Experts of a small language model: vocabulary 16384, 64 experts in each of 9 layers.
Below are experts of layer 4 (counted from 0) of a mixture-of-experts language model. Rows are named router (the router's row for the expert), up (a neuron's input weights, with its number) and show model dimensions 0-191. Each number is 500 + 25 x the weight over its row's rms, rounded and kept within 0 to 999. Numbers have three digits each.
Before each expert's rows: "mostly gets" lists some tokens that are sent to it at least half of the time. This comes from a sample of Wikipedia text that the model never trained on.

# expert 16
mostly gets: " University", " team", " State", " League", " season", " Party"
router:511506497501471490511553509533493505508525520505534508463502485461452497450483498489474486490484508479522524500506459473471504460488497527515491524480502502501482530510507454510481475527494474501474485502517477516446520474477482478518502526506499526532473552514556496561493502519462521475496490515491501494486505480519530485521498428527519504532493506538548541487512485526509505510467514442476520530552502491526525524492543541506559504446459507443518456490491529477500526492502479521512491494447503471530491513482470502456490526521507510550530486515483490495504490473509525481
up0:490560495508518507508523469517493539509530494493522540499479502509536506520509497466508535516531526498468513528483543472535452496517497512517463458518502503492526505491511510469487515452509442483549514514475536512505515511441547484499503549484494494516469466463453501465484486496484521511509489500465496523444489489533526507506522451492516482510434506457524480460512523539516505495476532472513481475466474469496516507482509505469493484453512498461481498518520501493507513534502486489489472475497483557424476489507485477519515498481572525495489486497506521524493501501497537487
up1:487485482440464492487472476531498459516450497509515512508491518482487541483539530491485494533506484502512476553535502514492470525488502507527513486520508570515525488508478447502485494508514534457497511462473524478490530488515471506494472561492483508539496485521512521551486478512493440490482522488498534505477531522465519491520510499486507493514511456509533482530464514495442479545494503479533505464511476449460519525518520509473538527491509490506502456517473538484517516494491528511498491488478538455540512493449508477487472512511524510486464514474512479488438545506512506525
up2:522510490521478477461471480502466522471508496521509501467493511493490507464494527507528501518470480500505508503509495418494539468484480514471481497494508539546500490529562513513474517527519513499508544525511518463480482460490487507476479463473499507499501473507460489514484513494465465525482536453559512472505549523478496430534478482490499493475510466522530511490467516521510498517510474512520516499527537534445483489466465524511553501485517489510543552466480524500500508496506515507477493521526491587495503468505530540512507517494518504531495478478460448481491491503487504485
up3:490512511512484504539483483481486444539521473516528483464484502470489485493462496482498539491501511478532487491484478519446489488489506520468483495470507492518473515482459484489513506482522480499476515518507500507512553551505532492504440513514495503477524527504520525439508504539485515489494505506522537485476516468447478498478495457508508572545458510500478519527516493483466505457468546477531482485471487530458553555459481523519541533495488516473499510501503524509521463509472491514525484498522480459494501511469511496498505560489536475462522517515491499455547496515488508533
up4:474471470509491474482483496510512498500518488528486532467532480473496456497504494461485508467501500493496507524510478511474527522480466509546520550520479507494494473524490506569526460493515503507531476498521461482541509463537466510459488492545479484487501510495515482498468533473490541487532475527521499472582519486479492520478498543508518516487478503529544474535491524532512489530498462494496498546498522518465561481491542552546502461462504481472524511486524494504499491490529461518493469507493477487472515460491447520513488485499536527491515489456522520495540465506527510521
up5:481509509517523496514504518552469537488502436495481500479530453492523465514509488481523516534498503479495487495563480490521553478511527515516462539480513483491494470476547501511524515477469471475501480484489488519511502561483492487509529500508525495458526488502521490492568493509530534500461502510492518495452480497492531573435489474483463500507502525502525496480526543510481510477479540483494496523490495495509479517486507468491494479487501511524528485467526516519472504522485478506503499510540438485489486418472476493522515490540481506535535467495530495541471516509486468528
up6:546478509493516493487474472451501558529521505482496533488485486494543499478497487503473494518484481534494519560492485495465494500477474516460504564505464527502513488526517482496473484524508514476519515495516541504511524501506512531478530528543525518476485443498563482485501496461493463536510521442545505464482532506475518514486492457505535499517499530481503532482469516460487473521475467496526526520472489500494500510460487478480485493504525488531491508502482514536517527499484535495474455472523507446482461485514505504486483509535515474480505486438526533436498485446483492484
up7:515537524480533529524506527515509528514462459518506488494482526492494502502500490501458470505541546475477542498540508494477466502471502525526481502476478540506520522529513515540511517491508489489516521517470515467453547510522479464496488558497522512511503530492494536553483500449490488497504494465488512516522472522526488504468547440531480483488462446454491547542500536510496501463475500441529480477495506502492527450500494503489488493506494485504537482509498487524505499491508429515490475466489493527530515533510442526492476435509526491488457496502486523495476486512487505499
up8:488478511468465501473487451502484526451471515546492465537527492529495529505493482526471494512522496497528515506514504521477497505527491505542476506499541523552501523482483487486515484510493509499490512483503507508508483470511468481522527459468513502495454487478503501474512485483474566526504496459513506503493550530509545506489512498464465456525515483528488499512465501459511526478486502466477518434492571562503480500441546527471475474475464471536486494529464501493514507521499514472508463567511497545508528500496500525531498535501488513550526520510500510519485517512490463500
up9:482535465514518553466503506501495502472477465482528498484509491489520488475521474460486497511489517497451468505465497502454479487528487537485446464508518502484525502479476544547540529521532458532561493519510507518495473516444534491485464484441528526429497508524503498491494485514497480498503483539490519510520505535471502524486507525505500548469515507482487462506462481514442506513447554502511551495517494490495465481485525467521495503485509486512480532471459480514483483511489492503469521501526505540489494524546538508507526484488520487489507470478522528507517492482517556509
up10:501492526519473499511463512458464518458492427519486508466448521482484489480541541494489483452516498466525470524482517515510486467503507547504535544482482504468512512502495535559539499506505484488490486517495498470473512530496479520521523505477536508447497505533471522497454526504491515504485457503509511538540555511534462522477452530526510532494494496547507475464510514499497518515482491478484499503472500458514466473519492527485513494466509515568452533490498481491500508521502537546523483529485502506522469516466475516482514487490494500535460528466502512473479537501524486514
up11:510497484474451458497539503488518564524480514481480490529538490516512514545490480555460486492526498521504493513515532510525532440467526460456506507485498473523477505483499474495529495521482537483525510495498508503469491488474502509497517514477495451515498550478498475504490491480500500463547486499448528493520484500516534538485520531483559442459520502509551475523476526508502494487477500468489537510457510543512492466470542513500538459515491517495507475486515478487470522518509470511509488519526488485517461512527512506523450468503497518477462521514531491526526447479462473509
up12:511498545499524493492534514503512498521499522530464533496498530524508525459467483539540486532531490499500512528509478483519505507499510492527529509520462533549507493494467549505508487474504498529503530495496469480511509498544488501485533489574521510494461517538484510489461497507558518491501447528491518549528492505470485507450544497543462463513475463501517505478513499473517443482506478514481522481492498498469510478438508488451458533485515534478523487484501507482498463532500540530495457495523487481494492504499502516486442504435520518476454481504499492528462490486496496521
up13:512466486526507504520479512504475514510480474531523489511509472533499493486469504513515492468493516483471506488470435487509516525486480516481498526493524515511496513488479454508472522530488541517502470465484508500492550459481480497488495525497451459470530524521528493546484471512494517509546530514484499456457545502494498524458506529496494547520517444561514480492518544512523540454502494494476480534513496494482512483533498492516484521517482536530541496461470484514461508479478502504437527540522550484557495465453502517485471497470480528489485487485509504496505516566494516485
up14:522508485505504489502494498497541504493483473521496452529497530505455490506456554471490480452485505490500495511517493536478501532458500503477567516486517494512459532466498542532494448491479510486494480558532490506524524500485507445510531526526495562534505496495478516484530488509515514557489523526454486486502512489503468549486478468470518461484471502496504530487486493509488489464534511477478508480510518502469521462462511501523481551503513486539494499520518494505525488503553469502512491462541533439495499541478534481480460522478473490514450522489510461514503483506518477486
up15:477454478497442519491502464500509540445481474500496504525512513488445530483461531485515498475498479471489526495496467531514470462472509512525523488500537553514465516498541502543491447534513484479488503539461508466494537444542468506477513520523486473530537500487533478499503456476479521481501493474511503509489514505485503504494475525490472491533526509512501504561530515516533503490469501472462473497507484469449490525466520487528471520441509482511501495473526505516506464509496504538467487499540505506521519486503496511476478516558490521491478540502524510514450560501513508515
up16:483523530495441472491521497475450504470466472507469482501516506519531535497455530474535500507503495500477498516480518506475534493514498511513492480529508468534518501487522515505495543456522499473460519514490550458477520516526502517514501475520491504477486508543510490533456502550488469533481484496517515537467447525481453498485488488448449532551503483496437513496499499488490459539503505505494472488507484502522447485526463529472536476517515518476534493496495495505493479521465530511486537482529484508509504526454540487523492538512515556497496523506478494525512561472496536489
up17:519494533461490452515485487518502510444492510485536524524508483545447482519521527504555514529516500500542511475478540521514480494512499514537528482474535532477494480494486471489503495530523505500482460493542500486568523506498497530504481554459484489527538504506514487513500491492484529491488522500484523486462495464469518484477504489470554469474501532541482526527506498482460464479494486505451545511499495547531477470520475509494538508472435501503498473491492522489447475534506566513522453513470513520519498510511511445526494474475468496504525499531504514505486487497482518491
up18:466533502469467501497486491467542532520546489481467488499464503492547520482500510519539529497526493482519496490463452508476474477533503492455482563486478481492491509460505509481504499504511478556492494498499531506534548526527513520485501478539505502482488495487497552490498489521542522461476478497483531526496522468479507483501488462502486517542517495490507457523498517462504484437473466526485514479445497492505514450490511545519518512489465531491466540553462526512502482498429545489526503504497458486521488516489487505539460511495470494510513488533494525513551487523500493507
up19:496475502505474487476503516515507495523521481498507529512473507542533452482483474487517468475477497504480496528507464518471493539516501529554477531517505523521479490522481506488470513471448499512538558508483491505520479510503568469495552531466514534493538503513516461485481475483520466520502495498464476519468453472520508472529492501515489426512480432483529528523520509486485476522473492539507552532490507476494499508488521489462493489477481533477528510494496496455506555490517496541498522506514521539498474476546488487487519521513524448513499494468528469494476483530488500550
up20:500466523513542484490499468488550499483490515524503491490507511488476501497500534532497482462507471512552487493469506502480513507497516537483498516521530551517506494541562529482506526520497540548526523506497494481476526470487493513464507500498494518511486479465461500485540470516526492503469515512514498565488499490473507502479438517453483488514486516526447524501480503511532532439484491484510500505538465497484536469518493492491507465512483468531511501532495462521515509468503451524492525538507511510440508536528481552504512517460508465488456533459531496507464537484459460489
up21:469445486492469485528539528474522455516466523492465497438516545479523539516508502502467501465467509505513520468512518574461552475467489501504502517491516504465526493465495502529527503488490522486507491494503491523507463469507511517504515464471507490471495547488483480509480503504510516474487493529443515462516519519509495480512508502478492495506540483556509522569507477514464457520495531510474490512511545501524503487527517510493499537477542505508486482496473467507480508534502498535486502504476551515503508520552478474476454525508515520531515484518494540543504485516511429481
up22:510509487526554521504528584511533507461505509485531519478482482510526533524511449509471482524483487512538513548526527495506531477492486479480465463492521511541491515488488496485503504496489470489527514514519541486521521465516508490467508522500480491486506513497508474499520521462500503502498482460476504443496499513527521446511569471503517460489512500463492520505492524499460539519503520465484550513502542504500485441453475480476507479505493491487468467552483452514488464533489480521435490456487484484503495509522522463526476497508480511556489510467504503500468509481469504504

# expert 27
mostly gets: "ley", "field", "let", "ville", "ick", "ton"
router:478559528509520549489489517494503501532514513487503503476506494460502456492472473524466492501497498499507518456510495497491558499534486495486493504507516525452496522450502513531519513527478538512492489512545487519484515473507487486507521514511498470534493527457481499532426497497510495504517503521489444513492471479561507511510504482503526484528514532536509530526513488525529530486489472447458456463473514529511461522477506478508485500484530547445531495506466522489516478550498483536501497468434493493512503514514487505486506442481528470542535476479521471496513501479504518448
up5:523490490513470515518467546453496487537505537450513513465508469559524516502498487516436479528455479493539522486517511509519479506482478487502496537516451550518508509445484547504489461509509513482514521510490486494486502489484524513489526454510469505464488490498461527485439530491463533506524484453523493446503494500527480513427529499471521486510478470473541543506519493518476513477468520511521483519475520500517515515478509494507512519480558477537474512525483541478512507501482521523444457477486497463537533475499504484517470519495483499498499492513502503502464509517504513475
up6:539461538495497454528493515492527481517494500481533500520519474506509512491539501508462480425522508512488459488491506493506498489516512510508504467489541531482543516497534524476481477515457559534511528436487472513522503524541539483529507505513488520499482523494508508517494528502533509532471523488518495511523468452511488507497486498496530514554517509504470516482490492539481454508479532463464492501482493542468497462476474469476496492465462511498480495459486487475493458517485518533508485491507495559533541525485468521485486469490453513508497501555487512457491476517465563515
up7:523473540484491460481510528476465527521451504500501492480488551494528482510473468522477502523478507490489460499528502485513515491505482544454494515541456492498510475481488486502460499511483496503541481473541461542454529440519466531522479480529522517553509468498515532514492466520492457491455559507479515487539481506488542516496528454506474528529473488475438515480524469512529494496512479504501515534493546502504543503501483505486493517516472542513537451488506527505479518496529501513543453505492501504516529483524501502478483492538526473467494494470466497497463505506491485532
up8:541503498495500506512482473481507463515497484506499492480556440514503491513477510519535492479469498552473511519464504499499529490450522504481436511501497486475493481514499489497519512507496543443489471483462531504533473474479490442507510509496518539513544493492443525507491489462499539515518524518495539522471452492513464469448517466480507475495476535501530512514570491495512494480528537484524509468476508473484481515435518505497525499483514457462499505560491482509488491495515494499500514494530498464455489552500525482503517508550536517493519503483535470475518495485538512502
up9:507495534453502538487469511479522502493503537496531512489483516500548517531517461493489536499560506519477473502564483481492483498484497522537491492467538528452467516490539519519553507487523472523464526473510500501519520494502478490512467550486482478509489540508455500508497492507478514529503527529515507473500430494509467468509498542488470451524483509505491497517519533499495474510505489484511498468531481514537478527515506528549474500531452470477483539478499517509512475487514487494478483465457444502468505501447472487513540493505488498501520456448465497508506472458540486511
up10:502510469483476487521535496517548568505522485473464505540480498498502500542483484502514486456515475476523539477515508480494501521464485464464525527500525531484455546489514513474573511484520510504505509511545475522489487541473494481478521551513503523452445499527442531526518467466479542479511461517510503520473474488533504507490512496499510477488499450511504533476447493453520477510538502492486539526478527536523481518482488547504486507515494459502486476482510497497546486515520521510488516490465496480509467476506472488534466499462485513519485450501485503512524500470500471488
up11:510500484540542515527487499501480483502491485480511469508486477484519532501461508461492532518474449538448537483501474500501501507438505501509492526502496513547475510492493499470491479533486524481509524548509513481505477512481537451481536509507498498449477543465547499511496534457499506484523461520502493517462525473456463468497531478462515492540493503461459513499519479509534485491494562500522495473515440490514485480481510518498523504544545487530467460528514543500496443493512451527501491502536500499519523516493517516482473483499544474500495480498538494493532526532503540515
up12:519480468505544494511480498477461504550514520479501452506479470492518482448488519482489482527492482504461495490484486511521522469498497498491535515489490509522501508504449489502480468529520501546515500510466490502445469502480476510537477495508492427501543504469575489495504488485491474498567521510492493491471491515557575489499457503503534510496482500509528506513518527513455504504500505487532501484482509509466523483512510491532506500494501444488496519531471494487518517505561499502486518486502499543504501565519532481468482527452506484468470512489494528490527508482446552532
up13:468471568540509496434481506506535499487535509558536474540546482525487497445494497503483483504495507523521517453523515527501538468517533511515505486490486534526561527481499501476498470544506510460531481478512482498465522467484514464510473521512507514513519488510492492537478465500509498489487506474482501515538475535446529488469518465508488490490516523487512453482485517504472480489477466498447507523511484518512521531488520482511453524534484519466522455520506531491470513516498478462487547525545480471517476493494527515499497476470464518481515537532549485487497484499482517497
up14:525532441461539455436471524495489449559482503451485515499497508496511492435461479494518486469476480558446477522502482509516473501561486510484503493509533514494534492532523525528507479520503503493488510491499535497511473525510534523519534486478514527480537501469517477478537477453504479528500497491541492529464485482488512455497474488467487495521536506476496530493526509490533479510471525495490494488518490499485481482528485519468493492533501484488516518502494470479518518496469468511524517521488511528503516489532519523530491490507483503514523597500501531501536476457523536508
up15:472514490500458481521503501490530495490524462485505484537535470519490503490519475494503533535442496476518476459490493496550489502508506511523493536512492512510500490498483491508521503506494486532542481538514518483511533512498514508525454486498530506465498505510504511449544516517469482538515524489461549458509482481486532476485517522516473483475520514524537503489510451498483497521463538512478554498472511500480489478531499516498525434477457474483420505492539519504470516494464507499510471473500508503541502523492504541543502515492533517452544518504524535463455500471537566502
up16:505528481514540495465495551489517498518471542528515471471489494476481481491530471481505488524541453514509519481531469467507500487486453529518488536487534517497512544523463532571509515505457500522535493528482474518488506501512484487533510504525483507500446511499507491493507506457468506509527456488465498483487537470532511497482495470517527537571498483484509504483543538517537509498507476481519470476472470512500526485524486570513480517511499493461504536505467533460528513475477517487477495441514498519517487508497499511493519507490500585498514486468486494474533488513473470499
up17:489515541513528483506489455508468542549436529483482505561519531501461492502520472496503509514550452488508486507548519490542517507475507483531488485522500488479494510502480465537517483502478556457483503482472457528545468545489524491447448496454538533467515533465499515497512530455490523487474548520471486500512475500493516491502491488486510480496506487478455520496519484533509489477488506501494535530495527466518544503530503481499478499432501500550531480500510509500482480450480505510474518486536462517517522514498516524498481512465485520508500494533482496530495496504532484471
up18:467544499456536460496476550496517499510524506508513536522515507521503496492466504508493482461505519497504523490497515514541523506505523475489510541475505495465515513508489525506463485515453493498529500504499476536514530552544507520530489504515547494516497503458478504493488495491487401540508514491483495474509430480501452473554451501499490446526498476511485518497575489514481522495503514531475538531494493474482490506490478504492472547533519470501514462477527497525508490524502498497485488460498496485510527498546515473489512511513492512508489529555476492510455496498554466472
up19:484497476490492503528472506511536498525484468449501485493527491476501517483531461468520514512467500481477480522514523475466473535515482489489495534531482440482489487482505502466505526512505475462506522509498481506459462526525512530528494474474529504506483539508502472505539505531453506469488547481494481472486463506517483514516502496472548474464523501503511546474548520552517504522533494516469478480524493472535457518543474509479514520511473498485567513509520508471470476527465477543529507498501477429471494512459470515508488503493564522509530491485503496522524534511521547523
up20:554510490483500539475460509515448516489495512483456462512464490504486489518492524479485470507518471503511517493528521525511463500480487443493449497559488481540512490519472486521498478515546517531574489512482511497470522517484510529479508540500497522481512507485492470491515462484512509532496466472512491508543470512503468480438487500494529498518504505484490467540485468546457546475493457503519499515527482469542526524480469531515532548497482516494520506550477483469534499494443498514495493479498519505522484523514519524503501511505519468485531513486461492523552445513490481489
up21:468485554492490478475503515508510504472487516524491497527520452488509484508490518505532532489541535519484494476464524475494490462512479484500507488504486499516490463536499505456486447534473516480471505483541530500505542512504522494541520484535552506490456505523510498512519562540491517486532501457513524479518470512520438452540472511507502512493511529499460490460457493492532472523527548516504466499498517513502489467486497486484537497514521543456464484481522492500501498489524541495489505529454530505527497526526544480492501496483504461495527458483543474467487475507439537477
up22:502531497526458551481504511494503493510495514426459503518521491496513503522466502561478500499532493501509496503503522491512542507489500514503471467524523500489466515511485517491522493472480530475497476471513499516513524462491469463511483504526497506494484571452470505511551489485488501493528484525489460525445492476528516524518480514492483461528503527477472482494514462477493493477501512480494485508543451485526548493521537492519484517481493517473509480499554485487473529530506481533490507537473534474526554576472506491484489483492538502551492501495516505425517539487472492526
up23:499525474483507491529503526489530512496482488503507519494507555432489448497444483474526506548540485542479494467526508487513517461511487485448469497524452465476493499513508518541532464444484510504508515534514546496521504508523495489473473508481427517493538570432505529524505506505484480485462500516512499497504521511486505527487516453509471513532529504505477505536481489496491490516504482499516546493477498445506492512490543470506508471485500531470522515468460521507503529493531497497515457492492468489474500529503508511539513502465487506495476504478528551517502486487542476473
up24:550526526511537472516499541499504484516466501490541515496507503519465477452477416497482452512535442520500479493475492553508512500500504498517536517510522489463501501497519501513491501476500486472474505536508482501485526459489515489489484555466487459497499469504531534539503471468547529475490509487501476534447532523509510474517534490531464509508444518527520511524497483478471496484507449532490497495482485511535460544499496504515505459491534450467532500522512506460534492461467487493499473460498503474514531495514517522479502477478466489505525519493531515529503511502537536522
up25:469503493532554461512525480440517501492514513501539448499515533488449507499514508461489489493453522503523512524535521499496521537527483517511482512493541449470546491517477507515467496521480537506465469513550440506461510515450487481522510484476488499480492498497517517501495494508494501505492532484529512477484506474536498452511522514497465491509516514488465520510499486512498516526511469523519454475506486530544497493533475435484497493473503497511498501440514498497532507475522522489507492486431496517521489459541469511499525517443467447521537531536489480485500504493469529477
up26:539505510499506493474498486509524536476507470504511525511541521514524544474506492513524440559556498501509553455484524536508491509502488499547483496516542496515522503504491500491504478502486494487546489468482503469503466454490501473503542544450453459518473492486448463482470516460502518499499480511485473496484513526514507514476520492491488484453528469471507531486489536481488522473478513475517489496500501566523517508525526477491471516482463482523532530525488515489464517460525488481529490578496509519478523500496483517478500453502493514503511494506465554490559487463487494497
up27:484496512444483515500450496503525465473527515453477491502520492480497501539461488546521496554472519523524538504491481503500509465463523493479504498547513496483494518489521509502523545503486482500473523508521491483465461469550512531495534440502490552507498518488484501501473492531532492484540498508486477515481497456504540536489501482459521470496520514529476504509515521499506488460528502475546527474475490487498469520458508502493516532476503519482517496554520543471491469473461510486504492466469515512509511560542545496480512519460560479545450499485522510479504519477471497492

# expert 39
mostly gets: "k", "u", "w", "g", "ah", "ik"
router:471546504520536548467504500506504533519532470448506502475499498494504475497472525534508488445480488480496507494524489500531527488534489483479507481478493540439480499429487488488544463509511501504506474514590500484491514477511500514492543526495484496510513500477447508500449492505509512489478464484528538530507477512516493496517486477500515490479530518483529474520505476546512502491486492502469467479486509548505475496494522524520504523469523541509513505549447511517531534545536489529540526568514487487508444511482503510489517441484497486515544500497497491481487491493512519516
up4:512549491527523538502471479517488519519502523503456518492481523501523463466528514504507503492470551466533514472517526473544506478532478501516519486505527507504488498518550484447476485512493526499534500491539499482501506518485512489492508506509523473491466516499497528501514476548465443482546479533470488472516491494524553446536494512456460518463517508498490507478477529528495501453495501475488503454520512489525540496503512503483537492481518471521510485508520520490497474491501452478502508519511449571527507473507511450521492476548514457532548506508466529502492491492435481486
up5:486483468478498499459555498482482541499498504493486517492475521493496499521492522521474540509508509500489522456510499507476498457521507493511487513491460477503445531486481534516537505492503514544504561488476487451527454493491526505507479514522463528492487543502491538469486495490487526507517464458502493542491488514519547497518515487507546456459552487540520493495464490487486494510535487557520507508494493456520484513497511473456491454453484541547472472501527475526462500493507521553485532516472517462489538500521466502496481491473515457457500522510518502523463448517508491494
up6:468468497486473503500486533520498505561478503492505525556521497485447510503494511480489518519512493464469546503494471474507504507535523468456474499447490533494449457482498477466509491461496491512436509480450502502492518510506493518499509516476498499489497510488549520509499517469517554482472515532502494476451505486489482489519503544534561466495470493515527502492536478498477527489487499485489493513458523548503523482465535498498542501498470491491539521534504481476531498500524480521504474497495504470531487470518504497475478484463460567523533528561540478499498535531494515533
up7:514470503537445474500504491529509466480512465504482501497432520530489483476515499486495502521478484468524511523493469467465463501505485452488540494482517530523548484528493501512494521474552502468503485468520552518470481540505488475488486502502519495504494507536522485530488533523482511544488521492530515504498524496489526500525542522533546511473504517496439483486511503509516487529467492523479483487503492511539484506452524467522432513485527531485507484541509464484463475528500535497475538506484522524476516487499567554540483491524522525502483484476466472496454463484491532505
up8:494474495481503546472493486520511520502496478497498533487469481493519517498461489494463476469490488426501498464483473526475559520500482521519503509529491509520465536494508518485477482508556526497466459463487440456531502488499499518483555500530507499470549464520484476521485483503495522493518484533500521501502481507510489519498502532536497472505499500550502495495486484514490489510489462482512496494534469537500503463478482515473560566481552481542459493540514495493522526452528494509512545529502468514507517485538510538495502497532518480472509468486469467536460512492452527482
up9:486468505520454527456522491569497471505491493481526470534479475511492508505509517475500501490557494539502498471505494457494498521485495480545499505497559501503482548500512490516470527482518503485469488469468552479518524501536490514493531542503496462528530539490489514509508519464527557546491481450457496506502451505518505467509536490546481490501523504492530473527464485444472495501451493509504468449525497494477512516540528496503508509508508494493480491472527509478532499494500514510497427509500496503524447504509497509478477547447455512476510504494503488532513539524521507496
up10:473542518536506561464468492480484551564494529540479510481526498487490527502550517516522444504500482481524533554493486490483515503500500507501479475441481485536499453523515486490487487470527520529464475539486523504469506466494516515510475441520498531503485507539483485525506473504513510471497566510457472504544506522495482509459492505507499517499523467492533495462549451486526519504490495520478494559509489488504513517487504463524501464480490487519490488486486489478517504427491464505519471472509476529491531494498471515513536473492497490480505523496511507502462463528483494527
up11:483450517514500520495457519551486501510498480481470500508521510516527474478492504511482501473521509495518490498508525482447505502528459435502496524538489543477520495457489493494499493509489509548487470461523514460502485546524510498508527537392482539521499475511509484516515482471495513512519504518480493523508481494491486528523468492487511471472544493485560497521480519535532481533513519492485550470495478513490495505476498499462511484504526500504503502570481540506451484492482504551499531459515435502473460487493490508472501510481504488476517494522506462543497458497519501473
up12:536554532496506513535506472488464482472495489498568501483476499497522467527494498480482505505513518498513471492515508506481573515524491441468520474469492477471514529495535545505509492475518498500501515464450506452527534498489519520452511509475480567491506440508427482495505491479535492461482504476463501519474491492497490513499522521485507527520527526466517491546485498490527508500501500468525482451488524539505441517478485463529489495481489576505485510530494489502511543518480464524520500514493527510493475518494495490508512484475492518496522502468498518506517508505529456543
up13:479463519492448445499522509527543497540506516507523512533498512520487456472473522515521535468518516511483501464517522495485488444459538518494515471496457487492505456491494515489505493557437554461502479477519509505471458514543491534493510499513528504469452493474509464472546494496498510514540476517507526498445485516483491497505495518523478505495503497508470514532494504524522485510512490535493477520490457477506480503482470507449479517524539480505535483499513519532481456491497492514589495523522476485503514508436511484510527478517509498457477543526493472503489497510475496494
up14:506522528517533460485536480535464515514540543481530491467476523496458540479518510488477459489511503540480480477509496511495473491495495492477487476522539534504461508475518508510557512466523531496509469480522471489513471495496505504520480538498516460492488499531494488486478488536512495455536519503483475464516462521519523536489461556547495502480461499499505505475531533451504525466470478517491506484470503499524469506474549445516509528488491482516541488529538491463561524499535505487534507497471514487479549531477483498513517476488467501500487536525464454482498452496519480488
up15:483531453506491508499501531535550543503462523521514477489483508514458496538473517547516513447542518466552471537512492483519505497513521509475460524524504492491527478515511443505447448521482487483511509484518514496524500501529498516525496512497552534464510517520481470475504524510489484528517477479544493472481478488509517484522445471472518492456468509495466502484513481500496511446522492508470512492522487504528535484488496484518493485519494547517467469496513512480511505541534485454519531544514437497501450519497509517502514497509485473484499434482525530522486501501478541468
up16:530545493501510537529478519486466488499530514515547515503473488548467468489532542545537487502474546420492503486472504543499499537510484486492483504468489497483505481514515499416528503521494486476492525473529502517490506524483511527465512490550531456521490495480462515490506457480494481496513494520506512515556492516517444537541478502509512514488509479527486477486497475552498508469466539527503473496497534470498474501527499492539503500524564519506473477470480518474517505500503520487506492544497478508494466495536468474494506463461495473518513485495505514464515539488475495541
up17:493486516469486481460511508545492543527502534506490484492508449510487471486516494487468490511537518512472509497521499495522515506517494498482497509503504524531466517454472487541518513470480477510549536476520529490469533518521474513512520543503529458527511539524504529466500505481517569512478516540464519453517519474488502503497519478513484506543507496483498502531477496516443463481495512536514485455490507509532532466527548528503506494477442507495468491509488449472488470520500545498508462479523456472522469529515464497500527474494456487477550469495464533494448496511477520480
up18:463538529501511472461494468481533503543512493516504482522499509507482502525505480529552493547545518525509549505496487493514457502519542516530450491506488537488493518476475498476536472516487503485490487486517506516496443496482473452504464511497483476483496497458512513485519525486494513522503552513494486503515501472485486491472474520522519476469493489477540535498520494475533528526463524498483526512491527506525561519542514505457497497460493513439456542538479526477441486472500514486522459453506501511497512510487541520445483532470512484533517470511466513458508536467508509504
up19:486482486492486499530471535548496502462481471494540536522508461480512505507519500503491499489513503478532505493433488517502480493500540494509500519473462462495491512523510489516533473492515495485519508483547549506494495479487506561501504514472498510469503499543499508446519486505478464526467469478509520516448568511474500494504489512491492515447521473509563548507502499476513522498494521541435477517475499492513508504481504481539502492485461498525472505500565532502495482497513518496474486530472548478464506480502484506496494447521511502526499520570534494463475491468501436513
up20:491538484474519529497500518504497517499484521523508525496546530509455522542476504484494458548494464496513514476523541543518492519466493524470532501524489506466513495478550533500488472494496464484508505463532560480500531529539506501426505478484496514498490535494529495479529495487470520505500452486540526397499472524526493470505522510495524469501498494506495473489508482483459520511496520540500498498518521496472511472504501515506492493468513487501427490521471471489510522522471508465532459514539478463485507453507493479478455476476509507516471534499527534486478493512523509512
up21:508526508526460498512522447519533537490482505530523526467520479508482486506471446504503496529544514493504450561503499502542529482519523478471496539520541518483539491501471506516508506495448473428526533534527482492513504486501509543518481487503451499479514474504489505478496508500484510471490481497493544508476556510513472538541513461464496487468492511500515514509481437523476491486541521490494460474517453496467486514505515518487507479463533494482525488553514524512499506499464492484519507485508501501463471521512540506544499513526499465533543464496504514507444521505501452499
up22:505463513489487496479481526580487511540483520481498522478499496479526536523506453520481504486474462526479465515533486517525476490516494511496490499542516511505496491466493504493483466473507502492553517475505508489536440510464477504505451483455461543484508537460467511447486526508438497505518532500518502548468561539525490484501497434518499499504480471502499507530503528532518497560485555486527475480511521455496489464473478509533463525511474471475488475536451505499480504508495501528514528506485495499498491527517483534516490526496484491524493515488462517503526524478502500503
up23:501462512483488500478500506498473509487542508493514465478443512491526513505503459492491514500500517518487510514542478489465504518502463484504537511528515511536477470462502486523502505487546502505449513481531481508537500496499494488468468531489502456464511492510489484533471522523502474511462527585500529523524494511513443497481495477508467484497507497469493518453495528528484479471492480440494511481560501442512525488468528552491489524522473514462508514495486512487507501536472503512557510479511551500535521522521507487489521475460545524495468513474497494536542503488496537565
up24:488482518499479489465514502464508479463503486519492491480479490450502486497475513523529522487547445470514510491482510467526510472495543413493527484528473545486496464532499526502524501520486495505517506507491559517504524488501506543471461505471511503510513456486503525497511516511466520476472504499484477482491498539524526488472517519509535474491534486493500465505444492477489529505505498498510514532543482498513485490528540514516513539512475501470451512477539515466473537489504501517538466444455542503461481559540524492517520475475510531478515527536523468508489482499495554528
up25:487482462508574458508494458484515542486521546489456555533525506525473548512526493530485498497511484522498504512536524517502481461497499511513483457459514523504494444532509550511534501514498485510496500509488510493486517455527494504471493526515475517495487526493488495532522499510508520500494501469540500526501467513463477471498493476498495514482528455502502508490514511534465524504490463493513518517538504538462492475513505500547456459475536524492516545527471461463528487514505531495467470502517445503501494475523493487480477518490539474487490546513528434481490486512470437513
up26:522498486519510501487491494461510507457492500497458460466521439487530496503499489497519510517462496465520519473515495493503547509510510478472477490453492501517482473482475572514483474470483462492521545518537516512500503487505508487492497463511466471505495504519526522562502498528535501514516451489536529486521557506489450487503515501507533451528473549533459459509492494532533482499482479507480497456507486536464527474487485526513502490500498502505466489554491486501480500499506562511526485491512563519540527478471505489515518512501530477507496532536510513511450521530516548469